{"num_hidden_layers": 9, "experts_per_token": 2, "moe_layers": [2, 3, 4, 5, 6, 7, 8], "router_score": "softmax", "balance_loss": 0.0147, "balance_bias": false, "tie_word_embeddings": false, "max_grad_norm": 0.5, "train_tokens": 236800000}
Below are experts of layer 6 (counted from 0) of a mixture-of-experts language model. Rows are named router (the router's row for the expert), gate (a neuron's input weights, with its number), up (a neuron's input weights, with its number), down (a neuron's output weights, with its number) and show model dimensions 0-95. Each number is 50 + 12 x the weight over its row's rms, rounded and kept within 0 to 99.
Before each expert's rows: a language model's description of what the expert responds to; "comes after" lists some tokens at least twice as common just before its tokens as in all text. This comes from a sample of Wikipedia text that the model never trained on. Tokens count by the router's weight.

# expert 54
Capitalized title and rank words opening a name or office, such as Vice, Lieutenant, Assistant, Viscount, plus coordinate marks.
comes after: "-", " |", "|", " Sie", " and", " of"
router:35 49 50 46 38 42 55 48 55 45 38 51 52 30 37 63 60 60 55 60 38 48 68 55 28 54 34 70 52 42 51 52 41 49 43 36 42 46 42 38 55 42 47 53 38 59 67 24 58 38 30 60 61 70 72 44 59 53 73 43 66 58 62 30 45 67 34 61 35 41 69 45 45 48 33 37 44 29 46 44 52 69 45 65 40 34 43 53 45 66 41 46 40 57 52 16
gate5:72 60 63 49 37 69 36 39 39 57 68 38 34 61 31 39 54 43 47 39 59 45 35 41 53 49 53 33 37 36 61 55 47 46 53 49 33 37 47 73 34 52 72 45 65 38 52 59 30 53 62 37 73 41 51 49 57 48 33 47 50 33 50 60 73 54 61 35 58 57 42 35 56 32 53 53 59 79 26 50 36 53 43 62 32 51 51 41 50 40 58 29 55 62 43 66
up5:33 56 69 50 43 60 55 66 55 46 49 35 49 63 51 41 55 65 62 57 37 38 45 34 46 59 49 28 37 47 47 39 66 40 42 53 54 52 29 45 76 53 54 61 66 53 38 59 42 42 26 37 25 44 42 69 47 76 59 62 41 53 51 52 61 58 36 71 69 45 56 55 36 59 69 60 42 77 51 55 51 73 45 55 66 58 49 49 52 54 32 74 49 53 72 45
down5:31 69 53 35 57 63 53 72 56 46 62 66 36 83 38 53 56 49 61 68 60 52 48 36 51 67 56 58 42 64 57 47 51 58 71 62 74 42 47 44 47 57 64 66 57 54 51 60 63 38 49 45 27 51 72 61 18 56 38 69 44 30 44 35 59 39 27 63 57 38 48 63 51 67 53 48 47 50 34 54 48 72 51 50 48 50 45 52 65 52 40 61 41 57 61 50
gate6:78 48 71 45 46 34 46 68 63 43 46 62 46 70 44 53 59 41 59 48 35 41 47 78 67 28 70 43 53 35 28 66 61 47 35 63 48 32 54 58 44 75 47 78 57 43 48 56 43 56 53 46 40 47 38 30 44 61 34 59 42 55 49 62 53 50 75 45 72 53 49 48 47 38 62 54 47 64 51 56 41 50 49 49 42 41 57 43 39 35 64 43 45 50 27 70
up6:46 54 40 39 37 70 48 44 65 50 56 55 75 31 34 45 41 47 33 60 49 66 58 54 45 54 41 57 65 71 62 51 58 57 55 52 47 51 76 45 38 56 65 28 48 66 37 51 54 55 64 43 50 51 41 57 38 42 59 29 76 52 66 70 58 47 55 36 48 37 49 55 52 36 67 66 58 49 58 30 42 63 46 26 62 50 42 44 30 41 45 26 47 35 78 47
down6:57 54 43 62 50 61 57 57 32 60 45 34 58 58 50 47 61 50 29 38 32 81 29 58 81 29 30 38 66 67 33 67 47 41 58 55 52 39 52 42 45 60 73 45 50 37 47 53 35 50 50 24 34 51 40 56 55 57 51 36 53 53 59 61 61 55 29 46 36 29 55 61 51 52 44 65 58 61 61 57 56 37 45 42 59 44 43 64 57 57 64 47 57 40 21 49
gate7:56 45 45 60 37 51 42 64 54 63 58 43 49 64 29 42 46 59 35 53 60 34 26 35 50 51 54 43 46 37 45 44 71 55 56 58 50 49 59 49 50 62 43 47 53 46 55 42 44 69 60 39 41 03 54 51 49 65 32 63 52 42 66 54 59 59 52 44 73 56 38 56 49 61 45 58 54 81 71 58 43 45 62 60 47 65 73 49 41 34 31 38 39 71 42 68
up7:51 43 66 67 45 68 38 49 48 56 55 52 47 56 59 86 29 48 38 54 70 43 59 55 51 57 59 60 48 41 52 44 65 44 55 45 59 33 58 43 48 43 56 43 52 33 55 58 34 75 72 36 63 69 61 49 61 30 56 53 43 55 57 32 33 63 57 65 27 26 50 47 43 47 49 38 39 60 65 61 62 63 41 78 35 42 45 65 54 27 52 45 53 68 50 56
down7:48 32 50 85 45 51 51 35 25 48 29 39 54 32 32 52 16 62 26 51 43 65 33 51 53 78 58 60 54 32 71 46 46 44 49 41 51 34 62 24 21 43 44 40 68 57 51 46 56 44 58 42 52 52 64 35 58 44 45 48 70 43 44 42 48 49 48 56 46 43 65 37 40 34 58 56 49 55 40 47 52 55 38 66 42 41 59 60 46 54 50 44 52 50 39 43
gate8:44 49 60 58 62 58 77 61 46 55 71 50 44 62 58 58 35 57 45 48 47 44 45 63 77 24 63 48 50 33 43 63 63 50 44 51 48 41 67 59 33 57 43 33 49 58 24 57 55 33 32 38 35 22 36 46 44 62 44 50 68 48 43 70 54 33 47 42 47 75 55 60 54 35 49 60 47 34 52 61 43 36 52 19 55 68 52 48 59 41 55 60 45 57 42 64
up8:44 54 62 75 50 39 55 61 33 49 44 43 34 56 77 45 45 47 52 44 66 31 38 49 60 57 55 45 42 53 22 70 41 47 39 42 48 57 36 50 41 43 35 36 53 52 49 48 50 53 61 70 67 44 41 57 37 59 56 78 38 63 21 48 45 42 41 70 22 45 50 52 34 61 65 49 31 44 64 55 65 37 26 52 71 55 41 49 45 64 53 62 62 55 55 53
down8:31 38 67 42 50 45 43 61 64 41 51 41 25 49 47 41 27 41 54 65 42 31 67 34 48 59 54 52 37 25 52 33 44 36 43 60 44 41 68 56 47 49 27 57 26 57 39 42 68 48 59 54 26 48 53 41 44 48 40 53 35 42 37 30 35 34 44 35 50 70 60 28 49 51 61 35 48 55 54 37 49 58 54 25 63 68 52 40 38 52 49 46 31 56 45 50
gate9:66 67 66 57 49 42 74 55 53 63 57 49 45 51 67 56 46 31 64 55 58 14 45 50 42 30 26 54 53 68 51 57 67 51 44 57 33 59 35 43 44 38 58 33 58 59 43 54 48 45 57 43 67 48 59 50 45 47 52 41 30 66 40 59 33 54 62 28 54 55 32 59 46 75 49 56 56 54 40 67 61 33 43 63 60 70 42 42 41 46 53 24 72 42 44 56
up9:59 66 67 26 54 36 41 60 52 38 53 45 64 45 45 36 46 64 63 33 47 34 36 44 45 70 44 55 56 46 28 49 38 59 22 67 60 64 56 54 67 44 36 46 75 58 60 46 53 51 34 50 58 27 34 60 45 59 55 59 45 62 55 67 18 50 54 47 29 68 45 48 56 60 31 46 40 60 43 69 58 47 44 54 41 45 45 50 58 69 39 53 51 26 41 38
down9:64 69 70 61 63 60 66 40 68 59 74 74 48 60 50 45 54 33 41 48 63 32 48 36 70 34 43 43 49 41 58 39 64 55 51 44 44 50 54 39 66 62 45 31 37 40 51 54 62 24 66 64 42 49 48 64 51 61 36 34 48 25 44 41 40 39 48 45 54 65 49 52 50 57 58 44 56 63 30 55 49 64 75 30 52 55 56 67 38 63 34 33 52 67 51 42
gate10:87 56 41 60 50 70 39 44 46 60 54 69 55 55 49 62 39 45 54 51 65 39 47 57 47 48 64 64 52 50 49 60 70 48 55 40 50 52 69 59 30 51 48 36 78 43 42 57 41 65 49 49 55 44 44 31 47 48 40 48 43 18 65 61 50 48 53 59 47 52 54 73 43 64 49 52 48 67 32 53 79 19 69 68 63 50 50 43 64 49 58 55 60 46 52 71
up10:27 45 46 31 60 49 52 54 56 61 47 66 66 29 37 44 57 46 61 54 46 44 38 60 64 78 48 91 48 44 43 61 51 39 54 52 52 48 56 44 66 57 26 48 56 31 40 58 40 54 53 42 45 57 64 51 42 50 83 42 41 71 50 40 39 35 47 42 57 63 34 64 63 24 41 56 32 58 55 58 35 71 44 43 42 50 52 64 51 62 45 40 61 43 65 52
down10:57 56 50 56 30 43 64 31 54 66 61 54 37 47 26 34 50 44 48 35 46 47 72 51 61 73 40 21 85 53 55 54 57 59 52 51 56 63 52 29 49 67 33 56 53 45 36 55 63 22 61 54 49 57 65 53 45 47 59 42 60 42 50 39 48 41 70 57 37 54 58 63 55 52 50 75 56 29 54 62 51 48 52 50 42 56 57 66 57 58 44 38 62 50 52 18
gate11:54 53 53 44 29 59 45 61 39 45 80 42 48 50 36 38 46 48 68 41 47 49 64 69 55 52 39 35 52 47 60 54 48 58 64 55 47 57 46 71 55 59 58 49 51 88 48 65 62 77 58 35 45 45 29 44 58 48 52 67 38 65 56 61 47 35 61 72 55 57 43 62 51 60 46 72 68 43 38 35 46 35 54 50 48 69 68 41 51 44 67 41 32 33 65 61
up11:47 62 60 33 55 62 35 47 73 42 42 47 46 41 39 42 54 36 53 64 37 55 65 65 51 21 44 63 72 64 54 51 73 55 60 70 67 37 54 38 45 62 48 55 57 44 27 56 44 50 16 72 24 36 45 43 55 48 59 46 45 50 50 53 75 45 49 65 72 34 39 46 69 58 40 44 47 66 54 58 56 49 46 34 54 57 43 65 51 53 56 36 51 42 36 59
down11:59 88 55 66 66 44 50 67 39 50 35 57 50 53 68 26 62 40 63 49 41 40 51 51 64 64 29 54 73 69 52 55 47 51 71 30 53 66 42 39 39 41 51 47 49 54 26 58 44 19 45 56 59 33 65 44 56 50 41 50 31 44 31 42 58 27 59 42 53 40 39 35 56 58 40 59 49 48 51 49 48 47 51 42 38 53 33 51 47 78 47 41 49 46 62 50

# expert 61
First pieces of proper nouns and words mid-sentence, often after of or in, such as Am-str-ad, Christ, Santa, Public, Earl.
comes after: " of", " in", " for", " to", " and", " at"
router:38 34 47 38 44 43 52 44 61 25 48 51 68 30 29 59 68 60 45 59 40 56 69 50 17 54 46 60 44 43 39 40 40 38 36 36 53 54 40 31 45 54 48 61 53 34 67 28 46 39 26 60 56 62 60 43 56 47 77 55 63 45 50 38 47 55 31 64 40 35 71 53 50 38 36 48 43 32 51 57 55 63 49 54 40 44 47 47 50 55 57 50 31 54 34 22
gate5:48 57 44 65 65 76 47 45 51 32 54 74 38 48 49 42 42 53 38 51 42 47 36 67 56 41 69 47 51 55 70 55 50 69 36 55 58 56 47 64 60 55 72 40 52 51 20 52 62 50 68 43 47 62 42 82 46 34 49 63 41 54 50 74 69 51 57 67 43 63 34 52 37 51 63 50 61 52 65 66 37 39 33 33 33 57 50 56 51 51 23 57 56 62 54 53
up5:53 56 73 64 46 49 29 37 41 48 33 47 78 45 51 35 57 43 55 24 69 61 40 43 36 49 49 63 83 76 42 69 37 45 59 43 49 42 62 60 54 43 56 53 48 70 76 46 48 53 45 65 26 44 44 54 48 49 73 33 48 44 67 43 39 58 59 47 47 42 40 59 38 50 51 59 34 50 29 64 38 61 66 65 51 51 55 50 58 34 55 35 49 47 63 48
down5:57 51 60 63 57 65 52 34 48 56 55 46 55 32 51 51 57 35 41 47 62 63 52 57 55 40 54 54 51 60 32 69 74 42 50 74 41 33 67 65 65 54 62 58 22 54 69 42 48 39 52 51 23 32 55 53 49 70 59 35 42 48 45 42 39 52 71 49 53 44 35 34 37 61 70 41 51 42 39 51 36 65 66 45 32 49 53 67 64 43 53 59 50 67 59 81
gate6:35 31 58 53 61 54 55 34 39 53 69 33 48 55 39 54 61 53 28 23 40 74 43 51 60 30 48 36 43 61 51 36 53 51 62 46 64 29 60 45 53 53 56 40 47 32 72 53 52 41 54 41 42 47 44 69 65 34 32 66 50 50 50 50 53 74 68 50 63 54 41 53 26 40 39 76 52 52 55 64 43 55 62 53 37 60 37 36 56 45 60 33 39 55 29 62
up6:48 70 61 33 56 55 71 55 47 64 43 60 46 60 73 49 54 61 50 52 48 42 46 41 37 59 62 45 44 82 52 48 52 60 31 43 52 37 45 51 57 27 49 39 48 57 50 69 58 64 62 45 57 48 52 53 37 43 84 65 36 38 32 55 35 58 38 35 37 31 43 68 38 58 40 70 76 43 44 73 55 54 42 56 53 47 66 49 63 45 32 64 39 66 56 45
down6:31 37 60 33 45 51 44 51 30 44 35 59 46 53 31 41 56 44 36 56 53 53 40 50 42 58 53 47 49 44 41 40 57 31 50 47 45 32 41 46 49 45 73 42 52 44 39 52 49 46 26 49 55 29 29 44 54 63 43 69 50 69 74 75 34 49 42 37 65 52 62 40 54 36 36 69 47 53 48 65 26 33 59 58 67 42 46 42 46 62 69 45 55 57 25 78
gate7:57 71 47 48 55 44 57 51 26 67 58 52 58 46 55 39 42 32 53 37 55 61 59 64 53 44 60 24 40 72 70 41 55 77 49 46 53 80 32 49 56 44 53 47 51 35 34 44 51 35 48 47 34 51 49 60 55 31 46 47 40 60 41 59 58 37 64 64 56 66 43 87 42 51 35 59 47 52 50 62 41 34 35 53 39 66 49 47 54 57 51 40 51 16 45 51
up7:30 36 60 63 45 45 62 65 59 48 46 46 59 48 54 53 41 31 47 41 76 44 51 71 41 70 64 52 65 54 63 35 56 70 45 34 33 43 48 54 52 48 38 29 41 54 40 59 13 54 44 43 44 64 48 40 45 40 58 52 48 70 44 56 53 37 54 38 47 44 51 58 54 61 64 31 50 42 95 54 55 38 41 54 29 43 44 59 59 56 66 38 46 42 51 55
down7:38 44 35 66 64 31 38 43 69 29 49 50 66 48 31 40 33 40 45 59 63 58 38 53 49 69 50 57 60 24 41 54 70 49 52 50 69 44 49 58 48 45 48 29 62 70 59 72 48 22 67 44 31 63 49 50 52 66 48 73 55 57 57 59 33 32 58 40 59 52 42 66 53 49 51 46 43 42 49 52 55 44 35 76 45 58 56 52 33 52 44 45 74 63 56 41
gate8:50 67 51 47 56 56 61 54 43 61 47 54 29 57 49 71 22 42 65 35 46 45 43 50 54 53 47 43 51 61 71 67 55 65 47 40 61 46 56 68 56 62 41 71 57 64 27 50 53 58 47 52 42 39 52 67 56 55 33 77 41 58 44 54 54 26 42 58 57 61 61 16 50 60 52 53 30 59 37 53 63 27 56 32 43 62 47 47 49 36 58 44 70 57 32 69
up8:72 56 56 27 53 44 66 60 66 40 30 45 65 24 47 48 42 42 53 36 40 50 35 52 35 56 28 49 43 53 52 68 65 53 54 52 65 52 48 67 62 65 37 57 78 39 41 43 66 42 43 35 47 40 52 30 33 48 53 54 50 36 36 69 49 35 32 58 38 72 46 69 42 50 46 61 60 32 35 60 60 51 56 64 58 56 59 47 35 76 44 55 64 54 54 44
down8:46 85 55 53 54 61 54 47 61 51 47 63 61 59 65 46 29 42 59 39 37 23 61 45 50 45 65 40 48 41 53 57 56 68 63 33 49 48 78 62 66 19 38 47 32 56 41 42 61 42 51 47 28 50 33 53 54 42 45 21 43 31 48 43 51 36 67 48 52 57 41 52 50 72 56 54 46 41 50 54 45 51 69 21 50 63 55 42 40 47 39 54 58 64 66 47
gate9:54 47 53 52 57 61 59 44 54 79 43 62 56 45 39 41 39 52 42 46 49 47 31 35 46 37 37 53 32 46 48 44 79 59 31 66 60 61 42 52 50 48 53 48 77 51 23 48 30 53 56 70 41 50 29 51 59 58 45 43 45 45 40 61 67 41 35 54 36 54 46 60 61 53 45 39 30 55 21 53 43 53 41 48 42 26 54 37 59 44 52 40 63 12 41 65
up9:54 58 59 64 32 58 59 59 39 36 82 46 12 63 51 60 61 54 47 40 51 48 50 52 43 64 52 53 59 36 37 61 18 50 49 36 36 58 47 48 57 39 36 38 56 49 51 66 32 51 41 37 49 41 46 55 43 69 71 58 61 30 34 63 46 56 54 43 44 86 60 57 45 57 65 51 33 44 38 55 63 53 46 59 39 45 47 59 47 57 32 43 51 51 72 41
down9:54 59 57 51 49 61 61 51 51 41 59 52 35 56 48 37 43 53 57 59 66 37 46 47 48 58 47 46 31 46 48 48 53 45 40 52 60 62 41 55 51 43 31 40 45 47 39 79 56 35 49 68 18 55 60 69 56 60 71 48 50 67 36 53 65 32 71 52 85 64 50 38 53 60 50 51 50 47 37 68 62 45 47 33 78 15 56 32 59 37 40 43 54 52 43 62
gate10:62 63 58 43 58 44 50 53 43 47 62 79 39 41 28 52 37 79 67 41 55 48 55 53 62 39 50 53 51 26 40 55 34 59 42 64 66 36 69 46 66 71 60 67 79 49 25 52 49 68 63 43 54 43 31 37 54 45 49 51 38 51 67 68 43 46 45 32 36 47 46 62 37 64 32 57 61 54 35 51 44 40 46 47 38 38 44 40 55 47 28 56 49 39 48 61
up10:61 36 46 66 70 58 40 52 34 61 36 54 74 38 59 31 32 46 42 30 49 64 50 35 34 59 41 55 54 52 64 65 68 69 34 59 51 37 48 61 37 62 34 43 54 52 57 43 69 50 58 42 42 43 71 60 36 53 57 44 67 32 63 63 63 51 43 52 60 43 63 57 67 29 71 43 34 50 50 49 43 44 41 57 74 47 70 49 28 45 49 40 46 47 69 57
down10:45 74 43 65 53 29 51 50 47 68 60 37 61 48 60 69 31 51 56 55 51 70 58 34 52 57 59 50 62 40 47 68 56 43 50 38 40 54 66 77 64 62 52 66 36 50 47 53 61 39 67 50 24 55 62 53 44 27 63 23 41 32 45 43 75 55 56 44 44 46 41 53 42 37 59 51 48 51 55 43 57 28 56 21 45 43 56 41 59 42 50 55 74 49 37 40
gate11:64 45 55 38 44 56 40 62 39 65 71 56 34 58 48 52 47 53 45 43 44 30 52 45 51 56 53 62 58 59 68 53 63 50 39 47 78 42 47 57 36 33 57 37 72 53 78 72 52 60 72 38 51 46 42 53 48 39 45 51 28 46 46 40 46 52 40 36 52 40 20 63 42 40 74 66 61 61 50 34 61 53 74 58 33 50 72 47 55 32 57 47 67 49 46 64
up11:39 43 58 70 46 59 40 45 39 51 44 43 39 53 64 56 27 50 47 59 63 52 55 32 58 61 59 34 41 31 51 45 37 49 45 22 46 27 34 38 51 48 55 46 59 65 57 47 48 47 69 44 66 47 46 63 56 64 44 94 51 67 22 41 47 58 56 54 39 53 43 47 22 48 65 57 60 74 37 41 46 46 32 54 59 56 61 49 69 61 46 64 51 42 39 50
down11:41 31 58 21 57 79 43 40 57 47 29 45 43 64 37 71 17 57 36 70 60 46 65 59 55 54 67 58 29 26 56 27 52 49 37 32 47 56 42 43 65 64 46 36 38 53 36 50 43 67 83 49 54 61 63 56 41 41 60 55 59 53 45 44 56 50 60 44 46 45 45 35 51 44 49 46 51 53 52 38 55 55 44 54 63 49 58 52 71 49 39 60 43 49 58 33

# expert 38
Pieces of proper names for nations and institutions, especially U.S. after U, plus National, Supreme, Communist, People's, Pacific, UK.
comes after: " the", " The", " U", " of", " United", "The"
router:69 49 48 44 64 55 40 34 58 75 45 49 68 61 58 65 11 52 41 61 53 68 56 73 66 58 62 52 31 37 63 36 58 40 46 53 67 31 52 40 29 41 53 58 61 49 56 57 62 35 43 41 44 66 61 47 36 37 37 39 62 54 31 63 49 37 36 47 35 49 35 57 46 38 64 60 50 46 49 43 63 50 34 45 44 57 65 69 55 53 51 70 53 31 43 47
gate2:48 49 65 42 52 50 31 46 49 50 66 64 44 60 65 41 27 33 51 61 47 76 37 41 55 51 62 50 77 52 87 46 59 54 38 56 51 60 50 68 49 38 58 54 56 46 50 71 44 45 48 55 54 62 40 46 53 33 50 68 34 50 32 64 50 42 42 52 54 54 40 72 53 63 72 64 29 38 29 46 49 75 41 37 40 70 45 53 48 41 47 40 74 51 47 58
up2:63 33 61 54 45 75 20 55 38 42 77 46 45 62 57 62 63 58 56 62 34 68 70 46 44 44 44 41 62 40 54 51 53 28 71 71 52 53 45 53 25 63 36 40 61 41 68 48 64 57 67 55 65 58 46 30 53 38 35 53 65 54 59 52 45 24 48 50 58 35 51 74 42 53 42 35 47 53 53 34 58 53 41 32 55 51 45 47 34 46 53 49 68 40 40 55
down2:35 48 50 44 67 67 47 56 23 57 34 53 61 55 43 37 47 32 55 55 29 39 39 46 18 43 28 42 59 56 46 25 42 27 53 50 55 45 29 55 44 50 56 45 39 65 57 51 21 51 55 33 37 50 40 61 42 26 42 55 43 43 42 46 56 52 57 53 55 49 61 53 56 47 32 47 48 62 39 78 52 56 31 44 47 50 23 38 56 46 38 43 66 58 69 58
gate3:54 47 53 63 60 68 37 57 61 71 42 43 38 48 48 66 28 57 57 58 39 47 55 64 70 39 42 51 33 46 32 51 40 52 51 58 72 43 41 36 65 45 45 55 70 41 36 58 44 52 53 36 46 61 36 32 52 46 33 51 49 51 39 69 70 31 45 34 49 60 31 59 43 53 82 67 56 51 44 41 33 40 26 42 31 43 66 64 68 41 37 53 50 30 54 51
up3:49 58 60 52 50 69 60 58 37 35 40 78 45 45 45 48 29 53 24 43 45 32 47 56 51 53 61 41 55 55 28 54 52 52 46 56 32 50 56 48 56 42 60 22 82 44 40 53 33 45 46 46 45 53 42 56 51 53 51 37 37 56 36 53 67 55 49 44 35 55 18 66 62 71 61 54 49 47 46 51 68 44 27 41 60 46 53 38 78 40 22 55 60 38 49 51
down3:36 82 32 39 47 52 63 75 25 54 55 64 45 58 65 46 67 55 67 44 27 43 54 49 77 50 36 32 38 68 39 30 50 54 45 44 50 42 36 58 38 54 39 28 38 54 45 49 49 65 62 69 61 53 44 55 52 47 31 38 54 57 40 67 55 44 50 46 31 47 27 57 35 61 42 57 55 49 56 37 44 51 33 57 38 63 52 35 52 63 52 43 54 30 60 47
gate4:54 30 38 36 61 42 10 50 58 59 48 33 70 64 48 71 45 46 49 42 49 59 58 56 63 43 56 46 62 54 60 58 63 56 42 45 49 40 40 60 37 55 63 43 59 38 57 63 63 46 56 44 43 49 30 62 31 56 45 46 35 56 45 39 52 47 52 64 51 51 30 43 74 58 36 64 40 66 21 65 58 48 45 18 53 55 41 46 57 56 52 42 80 67 51 60
up4:44 60 56 55 53 62 32 61 56 24 58 69 40 41 42 52 58 51 68 43 36 46 39 48 38 69 41 67 75 35 74 51 68 68 52 42 34 61 46 65 63 43 51 55 43 48 62 46 43 45 47 60 66 48 57 38 55 52 54 61 52 44 47 52 30 45 54 39 31 60 57 42 67 69 39 28 45 66 59 34 43 52 52 30 15 48 42 47 60 56 25 45 67 57 54 52
down4:62 39 47 48 39 59 55 57 37 44 38 41 73 42 42 68 56 56 64 45 53 64 52 65 34 47 51 53 37 49 31 49 50 54 59 45 42 55 45 66 51 33 64 56 54 51 57 72 50 27 37 56 42 50 65 57 55 49 53 41 53 69 46 51 73 53 67 43 58 54 46 48 34 70 28 67 32 80 46 68 55 72 46 63 19 69 66 47 61 37 47 54 57 57 45 70
gate5:73 43 54 53 62 52 43 46 45 39 54 44 63 73 40 57 52 53 54 39 58 58 39 48 69 48 58 52 36 50 61 53 52 51 42 60 50 70 44 61 28 68 61 38 36 72 44 81 34 57 45 53 52 53 52 60 25 58 35 72 57 35 50 51 57 40 64 63 71 47 22 63 41 40 35 40 67 65 55 34 47 51 45 35 29 46 37 56 60 39 35 57 36 59 50 67
up5:55 55 14 43 68 49 29 47 29 49 39 60 59 63 85 49 53 46 45 58 56 67 55 73 63 44 52 57 33 51 52 54 58 57 50 51 46 57 54 51 72 54 22 49 47 42 53 55 43 47 66 31 50 59 68 42 31 69 53 39 53 36 52 57 51 50 55 62 46 55 53 28 66 31 48 56 54 56 53 58 21 57 56 63 32 58 50 62 34 48 36 59 31 39 49 46
down5:65 32 44 71 56 57 71 50 51 62 56 42 33 43 56 17 74 59 37 29 46 53 36 46 68 51 42 35 42 75 62 64 47 48 48 45 50 36 50 32 49 52 27 60 41 52 37 34 57 31 55 49 54 52 42 38 52 66 51 66 52 39 49 55 52 43 39 54 44 49 48 29 54 46 51 55 31 51 56 49 61 22 62 61 41 50 42 36 51 39 57 31 61 26 53 27
gate6:46 59 61 38 44 51 68 64 73 74 44 59 19 47 63 55 55 54 35 46 48 52 11 46 74 38 48 47 45 38 60 48 80 55 63 44 42 68 55 45 52 58 56 52 59 54 45 71 50 61 43 36 41 62 55 53 37 65 46 50 52 45 45 56 42 27 68 38 55 73 56 56 63 61 60 59 43 53 50 33 44 57 52 57 60 63 44 45 37 39 31 42 40 53 33 65
up6:52 56 49 50 50 56 51 38 40 34 54 41 66 43 26 42 64 49 58 51 49 28 59 48 41 56 36 71 56 63 36 65 34 37 58 46 61 51 70 58 31 44 54 57 50 54 61 48 29 60 59 61 23 27 59 39 58 48 56 36 31 48 58 53 44 61 31 31 41 44 65 34 61 55 21 40 46 60 77 54 36 56 48 47 45 58 52 36 57 58 62 56 75 70 58 48
down6:36 50 36 55 61 54 48 44 38 50 48 59 54 65 55 51 52 51 49 50 36 61 50 50 25 45 25 66 65 78 52 62 41 57 54 37 63 33 56 41 53 62 43 54 43 42 32 35 53 44 73 63 52 57 22 48 50 46 51 33 47 39 52 41 62 14 45 53 63 55 57 44 34 50 71 47 22 80 68 63 49 44 62 34 47 67 54 59 65 52 62 51 52 52 51 42
gate7:39 53 72 45 67 51 47 42 39 43 48 77 55 50 49 67 50 44 59 52 58 78 53 61 46 33 60 34 41 64 52 81 59 71 62 49 54 44 59 58 29 50 61 46 46 43 48 60 43 52 44 41 32 48 29 41 66 26 67 50 54 57 54 51 69 39 60 50 51 37 48 58 37 50 58 62 42 31 77 34 27 57 48 32 33 69 47 51 51 33 44 57 45 35 47 43
up7:44 40 69 50 49 47 40 60 33 28 39 47 38 48 42 50 30 38 69 48 77 47 43 45 33 49 57 59 77 61 55 72 43 45 64 57 49 53 59 48 79 60 56 29 58 64 37 52 54 66 34 30 42 52 46 53 83 44 42 62 63 63 52 46 51 75 56 36 73 42 41 58 54 59 48 64 49 52 57 65 50 51 66 50 69 56 40 47 60 50 55 41 41 59 55 62
down7:48 56 48 43 53 45 57 39 36 46 34 51 57 37 47 35 61 38 43 46 50 56 47 58 60 43 46 56 78 36 22 63 76 50 64 67 38 53 74 57 70 53 61 48 33 56 49 52 46 69 70 51 43 67 62 52 80 47 62 46 42 67 65 45 52 69 62 29 38 49 46 48 67 46 61 54 45 37 46 60 56 41 55 64 47 52 53 36 81 50 63 55 48 59 37 70
gate8:48 41 48 60 43 66 30 33 26 58 56 45 54 78 31 53 45 59 67 44 69 63 53 63 38 67 63 67 51 56 79 75 46 53 40 66 46 52 56 53 29 42 40 57 61 60 55 52 41 59 51 49 47 50 69 55 62 45 44 50 50 37 76 56 54 35 51 59 60 38 49 65 51 46 34 70 54 62 35 63 31 32 58 53 23 42 60 56 55 44 64 50 58 38 52 58
up8:60 62 61 44 58 47 66 55 33 68 54 65 37 61 47 44 61 39 64 55 57 52 55 44 38 33 66 38 79 47 19 54 66 60 49 50 62 60 62 46 56 56 53 44 31 45 52 39 42 55 45 52 25 40 53 50 51 52 47 40 54 66 61 31 43 45 64 23 57 61 43 55 70 45 60 45 67 50 82 48 43 64 51 49 45 50 39 37 63 31 55 59 33 75 32 51
down8:36 70 37 51 58 41 63 33 16 53 55 58 54 50 46 62 43 50 36 42 54 63 62 53 63 54 68 66 66 45 61 42 52 48 47 48 45 53 62 56 48 37 35 46 66 61 61 51 47 50 59 49 46 19 59 44 66 59 59 51 56 48 45 52 36 56 40 41 49 36 27 64 34 52 59 55 43 30 43 57 22 44 44 68 46 57 47 45 44 54 62 52 55 74 42 94